Below are experts of layer 6 (counted from 0) of a mixture-of-experts language model. Rows are named router (the router's row for the expert), gate (a neuron's input weights, with its number), up (a neuron's input weights, with its number), down (a neuron's output weights, with its number) and show model dimensions 0-95. Each number is 128 + 24 x the weight over its row's rms, rounded and kept within 0 to 255.
Before each expert's rows: a language model's description of what the expert responds to. This comes from a sample of Wikipedia text that the model never trained on.

# expert 18
Description: The piece "or" inside words (Horse, endorsement, investors), plus political and institutional words such as President, Minister, government, University, Com-.
router [127 143 124 161 118 102 144 105 111 173 172 135 153 158 102 159 169 107 116 174  87 181 128 142 116 138 114 130 138 140 143 119 122  71 152 154  99 129 146 162 126 135 144 110 124 130 151 143 137 106 133 160 100 161 134 121 131 103 143  77 107 113 123 127 123 124 163 129 135 102  77 137 133 123 185 142 143 179 138 135 140 145  88 117 134  79 119 167 179  92 154 109  99 124 140 135]
gate0 [158 142 129 140 147 131 154  87 114 164 152 128 159 130 185 156 154 119 104 134 168 153 118 125 137 157 130 148 125 122 163  86 144 138 158 162  93 132 155 117 147 146 120  95 156 130 100 140 111 112 151 149 101 145 130 111 154 134 161 137 133 159 134 184  92 117 135 162 149 155 102 158 120 140 164 120 114 129 133 115 144  85 115 145 157 160 112 154 116 121  95  61 175  97 111 162]
up0 [139 162  92 115 106 107 108 122 130 109 135 108 120 138 136  86 122 104 159 147 135 127 125 142 148 114  91 121 102 141 168 174 132 163 123  90  83 115 105 167 110  73 128 137 117 152 129  91  99 119 150  77 165  89 100 117  79 136  92 138 136 139 118 103 147 148 141 131 142 125 136 117 126 131 135 159 123 118 173 141 168 179 140 104 168  96 131 141 139 143 111 123  83 131 161 118]
down0 [119 149 131 130 142 157 124 142 161 119 109 125 140  90 121 143 106 137 135 146 111 111 112 131 137 169 107 140  91 104 138 153 138 146 146 103 149 124 143 102 151 112 100 142 127 158 132 129 112 107 135 147 122 127 159 137 106 126 156 130 171 116 118 155 143 115 146 122 116 155 170 117 129  97 129 166 139 133 123 124 180 148 149  88  66 108 131 118 123 121  96 128 116  49 144 138]

# expert 11
Description: The particle on, and word-opening pieces such as pro, sub, trans, ob, red, as in projects, proximity, reduce, subject.
router [117 117  96 146 145  80 125 156 186  59 117 152 104 131  90 115 105 121 150 157 193 122 139 141  96 115 115 102 140 148 132 155 157 126 161 126  97 127 153 133 160 133 145 144 114 152 124 143 136 121  85 155 142 121 167 111 130 128 148 102 103 170 135 162 131 117 107 169  88 118 188 128 121 117 149 163  84 131 110 154 159 149  98 106 113 141 100  87 140 154 179 140 123 109 125 136]
gate0 [149 147 147 118 141 136 149 166 148 138 141 167 111 141 127 128 130 120 124 141 132 112 127  92 100 112 139 129 110 130 124 126 148 121 100 122 143  86 120 124 118 101 143 148 164 120 169 130 105 149 152 139 123 128 115 163 138  98 176 129 145 151 125  77 105  95  91 149 121 166 108 133  79 140 119  80 121 134 124 149 102  85 151 105 152 110 144 147 176 112 123 116 133 141 122 116]
up0 [129  98  67 126 149 134  96 114 154 117 121 108 124  81 115 129 135 129 120 136 137 173 183 114 134 127  86 114 116 159 107 128 153 114 117  80 138 128 196 101 133 132  94 118 149 128 122 133 139 114 143 150 103 119 122 125  93 112 154 104 170 162 170  73 139  90 119 136 139 159  86 109 115 184  93 131 112 167 120 105 126 125 128 156 147 111 101 148 139  86 154 130 110  67 105 116]
down0 [127 136  59 132 150 164 116 142 134 135 171 141 125  77 138 170 106 101 189 146 109 154 104 142 145 155 120 107  96 178 113  92 147 101 110 152 114 174 134 122 137 155 123 121 136 117 142 116 140 154  97 118  95 162 134 137 124  87 173 106 130 116 133 125 116 124 109 150 150 144 132 178 151 169 163 129 127 161 151 114 102  95 128 132 108 157 132  85 100 110 120  99 125 136 115 160]

# expert 17
Description: Given names and their endings in name lists and tables (Michael, Joseph, Albert), plus sentence-opening The, the, commas and quotes.
router [ 91 150 149 153 101  91 122 144 153  81 113 138  96 151  93 114  89 129 115 148 141 143 142 154 106 152 155 119 122 104 121 150 160  93 112 163 100 113 139 132 159 107 115 128 102 158 155 158 140 107  80 132 138 158 128 124 118 124 148  98 105  88 122 143 137  98 177 161 121 131 159 116 117 133 137 145 135 141 168 129 165 167  99 137 117  96 109 131 135 161 160 137 113 163 109 143]
gate0 [164 106 154 129 118 112 112 132 112 126 155 104 107  99 107 177 105 128 104 161  84 157 150 136  97 109  97 114 148  88 102 130 130 140 154 131 171 159 168 124  99 134 141 114 146 116 138 138 124 151 133 117 116  97 132 145 156 159 119  94 143 106 163 128 133 109  76 103  96 115 139 143 138 201 124 102 170 139 125 138 111 139 135  99 127 117 110  94  71 150 121 100 161 107 129 126]
up0 [149 149 168 117 102 103 127 109  75 131  93 132 154 144 109 153 139 120 125 171 125 134  95 165 130  99 125 137  76 126 118 152 135 122 102 130  55 138 107 152 156 127  87 123 154  80 171 150 150 146  86 125 132 153 140 125 102 106 136 111 125 109 152 143 124 144 138 119 166 137 129 101 122 122 145 101 155 150 123 119 112 128 147 173 130 115 190 100 118 135 103 146 121 140 124 139]
down0 [131 158 114 155 170 134 102 109 151 157 162 155 152  94 136 134 113 124 118  98 104 121 130 179 146 113 159  95 125 135 176 134 133 119 105 106  93 121 105 151 143 120 102 122 140 100 137 144  69 106 158 148 138 144 172 110 101 136 169 118 111 153 125 115 111 128 136 103 143 147  93 178 115 101 116 108 146 134 118 121 117  61  90 100 111 149 119  96 123 125 146 142 139 107 164 117]

# expert 0
Description: Opening pieces of longer lowercase words, usually Latin prefixes after the, to, a: re-, comp-, cont-, inter-, imp(rovised), ch(orales).
router [136 158 164  88 100 135 121 119 142 145 131 134 137 135  87 111 100 158 141 141 115 145 151 105  92 157 114 148 122 108 126 201 135  93 127 108 118 114  91 161 154 122 107 112 136 153 153 155 121 131  69 105 113 133 103 107 153 184 186 136 115  94 117 125 140  98 129 119 139 120 178 126  82 171 130 164 147 132 117 120 115 138 125 182 151 120 126 150 128 121 119 101 120 115 110 108]
gate68 [147 142 129 141  83 147 109  73 136 126 111  66 125 162  91  83 153 135 139 104 118 121 136  69 110 132 120 137 144 142 109 136 109 113 106 131 108  90 113 154 114 143 124 121 151 122  86 145  73 121 129 143 109 104 119 108 121 124 107 116 115 160 131 120 126  88 147 134 162 124  91 139 132 157 109 126 170 115 102 147 115 124 153 112  87 125  99 131 129 152 152 154 139  92 144 124]
up68 [100 129 118 118 171 120  77 101 128 118  84  98  91 141  81  92 105 155 127 105  66 123 122 105 125 132 102 148 102 101 148 121  99 126 149 122 127 138  93 106 144 121 166 172 189 117  83 150  96 137 135 116  97 124 137 130 135 133 124  92 161 148 133 122 140 103 134 148 150 157  75  89 154 117 105 174 126 153 117 121 136 135 161 129 118 132 124 101 159 169 127 167 123 104 158 120]
down68 [112 158 113 136 112 132 118 164 167 143 134 131  84 140 132 126 123 114  82 142 134 160 122 142 120 118 114 117 145 143 142  87 140 108 123  79  60 141 127 121 115 152 105  97 130 152 104 153 128 161 119 143 213 168 102 153 117 140 163 135  89 126 141 125 171 156  94  65 135 143 142 111 132 143 123 162 125 131 115 164 178 110 130 152 162 185 153 130 120 127 111 109 134 131 130 124]

# expert 12
Description: The article the/The after prepositions such as of, in, to, at, in running prose (of the Gods, in the state).
router [156 109 132 117 188 123 133 141 138 157 131 120 131 110 182 141 127 126  97 120 148 128 168 166 117 109 117 136 107 163 152 124 132 125  63 107  84 122 120 151 114 147 156 109 121 119 134 102 129 149 183  34 107 103 132 103 134 142 108 136 137 147 140 117 126 126 119 134 113 111 136 106 139 150 152 121 107 112 130 136 153 147 128 131 128 112  78 136 126 130 111 137 139 151 136 108]
gate0 [142 134 122 149 130 124 176 171  99 100 146 107 103 163 143 157 103 128 136 135 137 151 115 123 131 146  99 159  92 118 159 136 115 152 136 127  78 119 109 157 145 171  72 156 123 149 119 175 137 150 132 135 101 170 186 121 108 123 176 133 160  98  79  75 105 168  95  96 136 126 147 147 142 130 121 123 104 112 108 111 159 109  95 152 119 102 122 123 105 139 107 107 134 143 125 133]
up0 [119 114 122 129 119 179 115 112 130 128 103  98 115 113  81 115 144 128 124 131  91 129  72 167 139 100 128 127 112 143 127 128 136 149 133 161 130 132 126  89  99 129 134  96  94 153 122 138 116 132 134 121 114 165 120 157  81 116 118 159 148 119 104 142 143 114 157 151 100 106 103 104 132 116 125 149 135  91 127 140 117 104 151  97 164 149 100 138 119 114 122 138 134 147 150 135]
down0 [115 123 134  89  92 127  89 135 117 119 112 132  93 133 159 142 116 119  72 134 139 114 152 108 104 156 116  96 109 108 113 141 142 100 123 132 125 142 158 110 163 112 100 146 148  75 142 120 116 116 113 134 148 122 109 143 140 173 130 118 172 127 110 151 127 104 110  91 133 120 154 124 124 147  86  85 116 170 114 138 104 111 126 130 124 118  85 107 121  73 136  85 119 178  96  90]

# expert 55
Description: Mid-word pieces like ass, att, ss, apostrophes, dashes and N coordinate marks, as in M|ass|achusetts, M|ass|awa, d'en.
router [ 97 142 148 136 108 102 114 137 148  77 106 138  94 131  98 111 102 133 122 136 133 138 152 152 104 151 148 118 119 109 119 151 159 108 113 145 104 102 138 144 160 102 103 120 111 165 150 148 153 119  64 145 125 154 120 121 110 135 142 105 119  89 117 133 144  94 178 170 124 136 171 126 127 119 119 143 141 139 170 126 161 147 123 120 105 115 121 121 136 168 151 143 112 145 104 144]
gate0 [110 141  76  88 109  67 119 127 122 139 147 133 157 126 184 104 128 122 159 114  93  99 129 100 136 113 140 128  85 139 131 148 140 164 185 127  92 135 133 133 141  91 111 123 139 144 157 137 117 158 153 117 125 151 106 131 107 148 116 129 142 115 129 114  92 109 133 129 170 142 153 176 169 153 109 102 181 121 139 135 144 111 136 123 102 140 144  90 162 146 102  82 139 133 120  90]
up0 [109  78 141 123 157 117 122 144 101 136  90 124  91 110 153 122 146 127 129 122 134  92 109 108 114 132  98  91 108 148 106  75 122 132 144 153  88 141 158 107 137 169 105 128 134 127 127 110 152 150 129 102 125 120 143 161 154 159 137 179 138 118 105  91 139 146 114 155 143 116 138 121 148 154 120 111  95 132 131 136 105 129 150 148 147 127 107 102 165 138 146  89 145 142 134  59]
down0 [116 124 149 126  94 162 135 115 115 164 151 109 128 159 119 118 167 107 127 136 111 167 133 164 135 139 133  77  75 120 140 132 137 128 102  80 123 103 159 126 151 127 139 161 113 153 135 150 121 130 131 130 112 105 127  97 121 131 180  78 117 154  99 116 141 114  85 143 114 153 108 136  96 167 175 140 129 131 143 130 137 110 128 110 139 144 128  78 100 107 155  90 146  93 130 146]

# expert 40
Description: Line breaks closing list items, infobox fields, headings and table rows, as after "Country: France" or "producer" before "- ".
router [122 101 140 124  95 112 129 143 110  75 139  97 149 145 136 119 101 148 154 171 120 145 157 165 107 118 162 122 166 124 139 161 136 111 142 124 110 128 144 118 165 167 145 146 116 153 135 153 115 100 111 148 129 137 149 155 142  82 163 140 154 162 101 170  94 165 132  97 159 108 151 101 110 110 115 109 144 138 126 107 146 126 129 107 166 110 124 123 141 102 126 116 113 146  92 117]
gate2 [118  95  96 151 115 134 151 120 134 163 146 116 109 110 119 118  97 111 147 100 166 158 120 137 131 127 125 153 104 135 102 175 136 151 141 131 150 119 122 134 122 128 155 107 177 172 146 147 109 150 188 120 125 137  92 105  76 114 122 123 114 160 150 131  94 170 106 165 138 127 138 121  96 117 136 120 125 120  99 129 182 129 110 125 111 166 103  97 121 140 137 139 121 103 121 119]
up2 [145  90 146 121 118 100 109 116 109 132 116  90 120 123 118  98 129 116 102 154 128 141  79 116 149 108 143 110 128 127 143 118 134 121 108 101 143 179 136 137 156 115 122  97  50 106  57 112 114 145 113 125 112 116  91 120  92 138 130  76 118 151 118 113 118  86 103 118 138 148 130 119 139 157 147 164 109 118  75 142 126  73 119 117 118  96 146 151 164 142 150  82  75 172 154  94]
down2 [151  94 108 145 120 132 128 142 108 101 146 164 167 160 129 107 168 155  92 142 166 126  98 137 164 160 117  93 117 120 153 119 169  97 108 140  87  94 120  98 153 131 110 128 173 152  83 123 123 122 111 165 118 121 120  92  72 142 142 110 107 136 133 107 146 167 138 151 111 129 142 118 132 112  89 140 145 117 124 145  79  98 107 127 120 116 146 122 115  74 127 124 104  99 109 135]

# expert 4
Description: Word pieces spelling er or ar, mostly inside or ending words and names, such as Upper, Gardner, bizarre, Argentine, ceremonial.
router [161 143  98 149 104 133 129  80 121 108 108 145 135 125 166 139 114 137 149 135 113 147 173 126 146  80 151  93 126 130 116 170 133 162 143 146 122 105  96 128 150 104 150  99 140 121 158 134 130  77 119 136 147 122 138 106 129 126 147 140 116 140 118 141 108 125 175 133 156 124 129 127 107 181 112 136 160 124 108 134 146 108 106 119 166 126 133 138 152 148 145 184  97 108  85 115]
gate0 [147 117 134 144 143 166 105 138 100 150 120  89 153  99 135 130 113 139 144 107 132 132 144  93 167 113 185 152  92 145 124 103 128 195 114 146 126 144 104  95 109 147 152 128 135 206  80 131 135 149 145  86 159 115  84 127 126 124 115 118 125 122 132 101 110 143 146 149 156 148 140 123 148 202 141 105 108 144 120 121 142 105 138 113 170 128 100 155 139 107  77 120 141 114 128 157]
up0 [126  95 154 112  91 109  91  85  96 155 122  80 135  91 117 120 155 165 142 145 133 120 127  96 133 141 117 158 136 158 140 116 145 150 128 143 104 149 133 147 126 132 135 149 164 127  89 144 126 122 119 145 142 109 132  96 158 104 116 113 119 123 118 107 134 108 135 109 132 167 108 114 145 157  95 112 161 126 132  68 157 144 123 132 209 118 136 131 137 120  98 118 131  94 149  84]
down0 [130 131 149  75 113  95  93 107 125 132  82  95 112 138 128 142 139 149  90 136 117 184 131 143 137 105 147 165 101 139 141 135 151 118 113  83 114 111  91 168 138 125 140 151 146  91 105  82 126 103  73 129 102 124 109 123  94 159 126 110 144 152 120 136  93 159 124  93 149 102  85  86 151 136 117 117 168 117 137 142 126 155 124 140 174 157 138 143  68 119 154 120  89 166 126  91]

# expert 61
Description: Inner word pieces at, et, ig, ut, art, eat, ec, often in names and sports, such as M|at|teo, ch|art|s, S|eat|s, c|ig|arettes.
router [119  83 120 150  97 122 115 133 146  94 102 146 122 146 142  88 120 163 114 126 106 159 112 199 138 111 163  99 139 122  81 120 125  62 117 127 113 126 113 142 137 126 129 134 143 133  98 137 154 102 106 126 155  83 157 172  75 130 140 140 130 152 149 169 177 124 128 174 175  97 132 113 135  83  87 173 133 140 136 122 138 122 122 140 130  96  89  97 165 145 132 192 106 139 155 124]
gate0 [130 126 147 128 119 120  95 121 157 124 126 144 134  83  96 132 123 189  89 139 142 109 142 169 149 129  97 108 132 113 104 117 119 124 160 129 136 136  99 114 124 132 139 163 121 117 101 159 126 106 145 149 170 108 123 134  98 119 114 116 126 145 128 120 174 140 115 158 145  82  94 134 138  92 125 148 167 129  93 102 132 133 107  86 117  95 130 133 123 125 160 111 158  86 108 110]
up0 [128 135 137 120 117 156 129 133 127 130 130 146 116 132 114 104 119 135 166 141  91 146 118 130 122  94 106 109 127 111 127 147 142 184 139 155 115 179 113 117 161  87  92 129 144 117 170 132 127 183 144 129 126  89 111 154 151 153 121 165 112 120  56 157 128 101 115 135 150 111 119 119 105 135 106  88 113 120 108 158 105 115  91 138 130 103 137  99 135 161  82 125 131  94 127 142]
down0 [164 123 104 115 114 148 138 136  89 158  96 154 147 113 144 125 120 111 110 113 148 123 108 130 131 179 111 112 121 142 103 106 182 129 128 123  94  92 136 115 153 135 118 137 125 162 116 173 123 137 164 115 138  88 129 158 117  88 130 116 193 176 123  92 136 127 109 153 134 136 130 142 121 126  73 143 162  98 142 182 107 109 152 169 182 116  91  78  74 124 110 112 134 145 118 120]

# expert 39
Description: Mid-word ac pieces (racemosa, nacelles, cache, facility, accepted), the prepositions at, for and in, and Mc, Mac, Atl name starts.
router [102 117 130 145 107 151 114 158 145 136 116 172  78 160 103 130 120 119 115 117 163 143 157 139 123 162 147  95 148  97 115 150 147  65 125 149 105 119 111 109 139 144 132 134 110 163 129 148 126  94 148 160 148 138 111 151 168 146 161  88  88 107 101 143 133 113 187 157 147 161 152  97  90 125  89 156 126 128 147 140 144 132  97 116 117  84 110 140 126 156 133 139 151 124 105 151]
gate0 [112 134 123  95 107 137 112 156 121 173 124 106 135 115 100 115 102 132 133 117 140 153 140  86 166 106 140 115 148 120 117 131 129 163 153 131 146  85 114 114 135 173 108 133 137 150 112  92 151 135 143 109 119 105 162 140 131 131 146 159 132 117 117 105 125 109 132  88 143 116 110 108 118 114 123 134 108  77 113 155 101 132 134 157 123 115 132 128 134 113 103 126 106 123  84 125]
up0 [158 118 140 141 137 144 138 105  94  82 129  80 119 128 165 159 109 110 115  96 132 141 111 127 162 131 136 165 154 142 154 111  94 130 120 106 130 168 135 121 122 135 162 102 138  97 138 134 112 104 136 143  93 165 131 134 106 139  80 110 163  93 165 111 143  77 116 154 105 161  89 116 119 147 146 100 123 152 162 107 149 118 117 115 161 125 125 148 125 164  84 128 155 102 133 158]
down0 [162 125 127  90 133 152 101  56  86 107 112 124 159  85 150 152 128 125 206 151 146 126 127 118 146 162 100 109 106 149 144 132  81  92 110 111 137 127 115 131  93 127  95 146 166 158 142 124 140 124 108  99 157 159 114  93 121 122 152 169 151 141  69 106 174 135 119 105 138 117 127 139 105 134 112 120 153 112 141 141 134 102 141 123 142 124 141 124  79 135 161 142 105 123 118 113]

# expert 1
Description: Single-letter or short word-start pieces, mostly capital P and D or mid-word m/p, beginning names and places, such as Bel|mont, Buckden P|ike, D|utta.
router [130 113 148 140 113  67 120 137 129 132 132 168 161 150  97 137 138 133 136 117 177 134 169 102 112 165 128 107 109 147 121 132 152 117  83 154  83  99 139 121 115 111 110 126 110 121 144 116 142  92 153 131 157 120 126 114 124 171 161 115 125 122 147  77 148  96 114 153 133 126 144 106  95 148 113 115 125 150 129 179 120 143 132 145 123 148 173 110  89 153 118 122 146 140 119 128]
gate16 [161 158 110 133 152 166 125  80 141 135 159 155 143 127 161 158 103 130 130 103 105 133 132  87 109 127 144 159 127 142 113 172 175 122  87 143 106 113 108 128 116 112 140  90 157 120 171 138 139 125 153 104 130 122 121 137 168 108 114 122 100 130 154 124 158 119 120 113 159  59 138 159  88 132 108  96 105 100 124 119 140 152 191  88 158 177 121 142 102 125 120 143 158 135 132  98]
up16 [144 107 147 103 103 129  80 129 113 133 114 145 125 122 179 138 145 151  94 145 156 132  92  87 122 151  92 118 128 165 106 135  83 154 157 101 154 129  77 141 139 124 125 119 104 161 146 139  93  95 109 153 119 130 153  92 135 147 101  93 126 144 148 109 155 170 146 148  95 133 109 105 160 112 125 123  72 132 126  96 106 181 100 130 156 128 134 172 150 125 151 172 105 148  90 144]
down16 [147 103 121 187 154 104 115 143 143 145 119  79 120 117 125 144 158 150 116 166 123 132 178 103 128 124 126 109 148 112 140  67 131 128 131  60 164 133 139 124 115 130  78 159 170 130 137 108 101  89 110 142 109 114 138 169 102 105 153 128 137 135 157 136 163 124 154 127 141 136 123 113 140 139 163 108 195  90 146 152 169  93 142 127 108  94 130 123  88 122 104 171  94 124 138 109]

# expert 26
Description: The letter l or L and J, Cl, bl onsets, often inside words like Unlucky or declassified, plus UTF-8 lead bytes of accented letters.
router [125 140 113 134 135 119 127 129 170 103 123  80 132 123 139 141  99 144 147 174 154 148 134 151 142  96 117 125 156 137 152 127 114 119 128 128 155 150 123 140 133 126 130 107 109 168  97 130 123 135 120 116 113 129 177 142 134 135 130  92 119 115 163 122 155  87 112 101 173  95 130 136 187 182 112 133 107 161 142 106 105 141 123  83  81 117 163 163 129 116  95 110 135 146 107 150]
gate0 [116 119 128 102 158 105  75 116 114 108 141  81 131 112 146 116 102 164 133 152 126 128 130 108 144 124 151 125 130 106 120 128 148 171 116 124 103 115 112 162 121 130 117 147 151 114 107  94 131 163 132 139 155 154 133 139  82 120 120  58 116 174 124 138 106  85 106 109 110 125 133 117 134 144 113 134 145 158 113 142 122  97 102 142 133 107 114 130 144 139 120 104 113 126  93 167]
up0 [141 133 161  95 159 147 141 147 166 115 158 118 148  95 103 140 106 130 127 111 169 157 110 112 132 134  89 140  94  74 109 129 163 149 123  89 115 115 112 117 120 139 119 124 132 103  99  99  99 136 163 140 175 158 146 144 152 125 139 121 175 129 203 137 164 135 121 133  84 146 117 114 104 141 120 119 132 161 131 117 134 136  78 103 112 143 151 118 128 150 143 100 107 117 115 119]
down0 [127 130 142 130 168 153 141 154 128 126 107 101 131  99 159  96 109 113 178  89 105 143 167 114 142 115 134 144 103 135 156 134 129 139 136 135 126 122 113 135 151  97 123 144 129 124 168 147 122  96 129 128 129 137 176 121 147 129 146 134 133  92 150 125 104 119 146 197 131  76 103 133 108  92 111 108 140 118 121 213 138 111 130 104 142 114 160 132 132 137 169 141 122 179 152 112]

# expert 38
Description: Inner pieces ending in vowels, especially al and e, as in false, falconry, Trafalgar, borealis, context, reversal.
router [142  84 129 124 113 145 138 128 142 120 119 133 141 133 137 141 104 137 150 129 114 137 199 148  92 108 141 124 149 118 135 152 141 108 129 150 147 142 164 139 126 138 135 159 132 110 168 148 137  80 113  69 153 129 122 118 127 163 134 108 150 154 153 119 130 113 119  99 156 140 140 130 151 126 121 125 126 163 134 159 174  77 126 133 117 134 138 118 146 178 129 167 154 183 125 161]
gate0 [162 103 136 173 107 119 125 120 156 123 123 146 138  69 131 154 111  90 161 105 116  88 133 176 127 108 150 142 118 104 179 152 114 151 165 141 176 184 121 143 165 118 145 159 132  95 147 149 124  76 137  93 116 133  99 131 134 132 109 177 118 121 127 144 147 155  71 116 160 115 116 133 120 114 109 137 141 117 113 120 155  96 141 157 159 133 126 100 118 130 119 120 133 104 139 136]
up0 [164 151 128 151 102 114 120 102 126 117 124  94 113 140 108 109  98 167  94 103 128 137 128 110 127 115 133 160 103 131 134 185 118 128  95  84 135 163 110 126 123  91 129 171 106 121 143 143  90 145 106 103 104 163  99 149 122 167 157 143 119 144  99 137  92 104 147 116 159 131 119 107 158 168 105 132 116 158 111 111 132 109  80 122 116 122 114 108 103 153 155 121 135 121  98  84]
down0 [157 128 103 158 127 128 147 135 134 141  87 128 160 101 111 141 135 120 114 102 120 120 142 157 124 149  86 111 147 129 144 153 175 146 163  58 141 125 139 108 130 101 115 112 121 144 156 137 105 133 144 117 111 108  94 157 186  84  83 130 150  85 153 130 137 118 105 112 111 108 137 130 128 174 150 182 116 164 109 109 143 140 117 133 136 114  99 134 151 106 118 116 146 136 116 100]

# expert 9
Description: Capital or lowercase T starting words, especially Tax, Technologies, Turnout and Tournament, plus all pieces as in Challenger, Allison, called.
router [119 139 118 122  88 144 117 106 141 106 139  97 129 173 141 122 107 175 152 122 145 161  97 150 100 186 149 132 122 132  91 112 166  98  97 131 103 129 164 153 151 155 103 152 125 108 122 148 127 126 114  69 119 145  63 108 112 100 131 104 120 114 154 122 117 117 130 127 166 164 180 140 156 124 135 124 131 135 150 153 150 113 125 128 137 120 138 128 119  96 166 148 141 118 119 133]
gate0 [134 133 129 112 113 105 127 120 116 135 160 113 190 167 128  70  87 128 119 128 136 126 117 121 110 101  99 172 160 150 142 129 179 151 139 149 133 129 145 143 108 163 125 119 118  85  67  98 132 160 146  81 128 120 154 147 145 123 155 108 153 136 154 129 143 161 145 117 121  89 143 121  94 163 112  93 161  89 154 139 108 126 132 132 113 126 147 108 147  83 109 112 125 128 113 122]
up0 [124 111 155 138 105 153  94 135 130 124 149 146 121 133 129 133 131 100 116 139 111 112  87  77 115  97  88 147 103 162 113 115 151 113 127  95 102 124 151 194 113 124 124 137  91 100 136 138 114 112 127 126  53 130 120 164 118 173 128 160 151 110 151 143 176 130 157 178 137 133  66 113 133 138 152 128 120 108 162 126 158 105 124 147 145  99 126 128 120  97 108 185  88 164 119 149]
down0 [119 143 156  92 165 140 139  82  89 108 103 159 105 119 136 121 111 162 164 142 152 148 126 142 132 116 122 104 133 110 168 112 157 140 108 125 147 149  88  98 138 120 101 198 139 181  98 137 154 116 168  85 162 131 109 134 115 135 103  90 126 115 118 154 111 131 131 162 108 131 124 131 132 142 110 158 124 159  98 142 164 154  84 189 160 144 128 138 136 120 102 132  98 141 145 113]

# expert 3
Description: Lowercase s starting a split word after a space (s-elf, s-acks, s-awmills), plus score dashes, table pipes and verbs like make, take.
router [ 99 137 141 166 108 155 118 141 126  99 147  94 114 153 113 128 122 106  89 139 124 154 124 162 146 109 135 108 110 122 148 139 180 124 110 150 133 101 124 123 151 112 117 121  96 150 146 125  93 117 122 132 130 188 119 154 149 152 129 136 118 103 138 124 131 112 148 146 126  92 121  89 108 126 158 131 127 141 177 124 173 186  80 127 153 120 113 122 173 147 146 134 122 161 145 125]
gate0 [113 130  80 125 109 163 162 105 116 139 168 120 152 142 157 111 151 153 139 127 101  99 173  66 145  94 142 120 102 145 148 129 123 150 128 119 137  90 143 144 131 160 167 142 154 136 132 129 102 155 151 144 100 173 158 145 111 115 139 156 121 130 129 155 118 155 154 122 133  95  93 156 133 120 159 132 138  83 125 141 139 126 155 107 114 131 103  73 126 123 121 118 107 125 131 136]
up0 [127 153 111 170 136 166  88 109  80 142 114 145 120 128 117 122 159 148  79 123 142 131 106  87 139 154 140 135 142 134 165 130  97 101 100  96 138 142 110  91 148 124 109 127 129 163 157  62 172 136 123  74 141 130  74 131 112 132 149 138 139 140  87 127 131 122 106 129 115 144  80 117 139 137 156 130 115 132 132 124 118 142  89  75 172 133 132 115 140 142 144 130 129 120 100 160]
down0 [164  91 122 121 114 156 157 116 165 131 127 106 111  67 126 140 128 109 131 168 108 134 151  84 111 161 147  87 123 105 110 113 132 134  91 117 135  78 126 162 109 150 124 127 159 194 166 103 145  72 145 137 155 162 107 120 107 192 150 125 134 183 149  98 152 157 132 121 139 153 101 104 134 136 131 122 117 139 136 114 105 118 141 140 155 106 124 133 142 120 132 126 106 128 128 115]

# expert 20
Description: Short inner name pieces such as ir in Birmingham and Piraeus, ri in grip, th, re, plus capital U in Underground.
router [ 91 111 155 133 125 105 147 156 145 138 138 130 106 125 128 106 100 144  93 151 162 126 147 113 133 154 157 155 107 153 142 129 134 133 121 134  61  90 119 113 142 127 103 109 123 144 117 127 160 110  91  90 174 127 174 136 149 141 146 120 112 113 125  98 118  85  98 138 173  93 125 137 137  60 130 113 130 124 157 116 147 141 133 146 123 109 120 138 117 147 142 149 136 102 124 159]
gate0 [126 167 145 126 168 108 147 105 128 139 166 164 146 129 131 107 127  90 106 127 133  89 103  62 123 115 152 110 122 141 118 120 108 137 135 120  88  91  89 103 123 138 116 139 141 121  79 144 105 140 102 131 185 112 136 110 147 100 139 131 128 121 113 145  95 128 118 105 142 138 155 126 132 121  86  97 117  90 148 114 120 105 141 176 126 135 106 156 110 136 145 128 124  82 113 141]
up0 [117 165 114 146 157 140  87 123 111 128 106 145 177 165 150  97 156 130 132 118 134 184 117  82 135 115 116 115 174 152 116 152 173 134 139 113 155 121 129 129 128  77  98 131 101 133 153 152 101 104 141 167 135 149 128  89 177 133 150 141 143 129 144 109 127 147 114  75 114 118 107 128 137  99 125 109 126 138 123 140 135 161 130 174 144 105 126 171 110 157 127 122 125 119 104 141]
down0 [137 104 164 138 161 117 130 147 127 106  99 143 122 117 108 131 108 140 158 170 136 124 112 169 149 136 125 132 141 126 137 153 142 144 197 113 185 112 113 168 122  92 103 138 123 111 146  92 136 116 160 137  97 132 147 142 120 165  98 128 133 151 153 158 127  80 140 174 132 122 150 129  94 135 117  65 109 136 155 112 126  85 146  95 144 145 129  84 145 128 117 115  70 133 139  94]

# expert 32
Description: Spaces, digits, dollar signs and decimal points in income and sports-record tables, plus scattered prepositions like to, with, in.
router [ 90 149 149 154  99  93 122 145 153  81 114 138  95 150  93 114  90 129 115 148 141 143 143 155 106 152 156 119 122 104 121 149 160  93 114 163 101 113 139 133 159 107 114 128 102 157 154 159 141 107  78 132 138 158 127 124 118 124 148  98 106  88 122 143 136  99 176 161 122 131 159 116 117 133 137 145 135 141 168 129 165 167  99 137 117  95 109 131 135 161 160 137 113 163 110 143]
gate0 [116 131 137  77 135 161 134 120 110 119 113 130 114 156 129 152 159 116 117 128 102 115 138 132 145 103  85 151 107 134  94 146 141 127 134 108 189 109 134 126 105 169 113 122 163 135 113 124 109 147 119 170 117 141 164  99 139 124 114 180 150 147 128  99  81 127 106 123 125 155  91 152 147 153 175  86 143 166  89  78  79 129 157 133  85 157 146 135 128 116 151 161 156 112  81 119]
up0 [116 126 115 135 160 174 122 156 100 154 132 137 162 132 120 117 104  91 135 126 129 136 100  82 145 126 102 183 130  89 119 131 175 152 122 183 116  96 101  56 111 150 163 124 103 135  95 156 126 174 128 147  96 126  87 135 125 122 142 140 158 149 100 150 149 121 168 123 152 131 116 111 145 149 162 138  93  89 157  69 137 117 136 141  72 134  97 136 139 134 123 102 107 143 134 119]
down0 [141  94 138 126  85 147  93  95 138 138 146 101 133 113 132 128 120 152 146 197 122  96 123 149 100 134 142  96 109 129 139  85 127  93 171 167 108 148 140 115 136 178 120 161  92 133 172 146 153 153 121 123 127 102 135 176 147  91 159 118 149  84 124 153 122 151 101 101 140 117 127 127 133 127 130 154 152 160 103 133 124 141 150 142 137 159 103 167 117 158 118 119 156 169 164 100]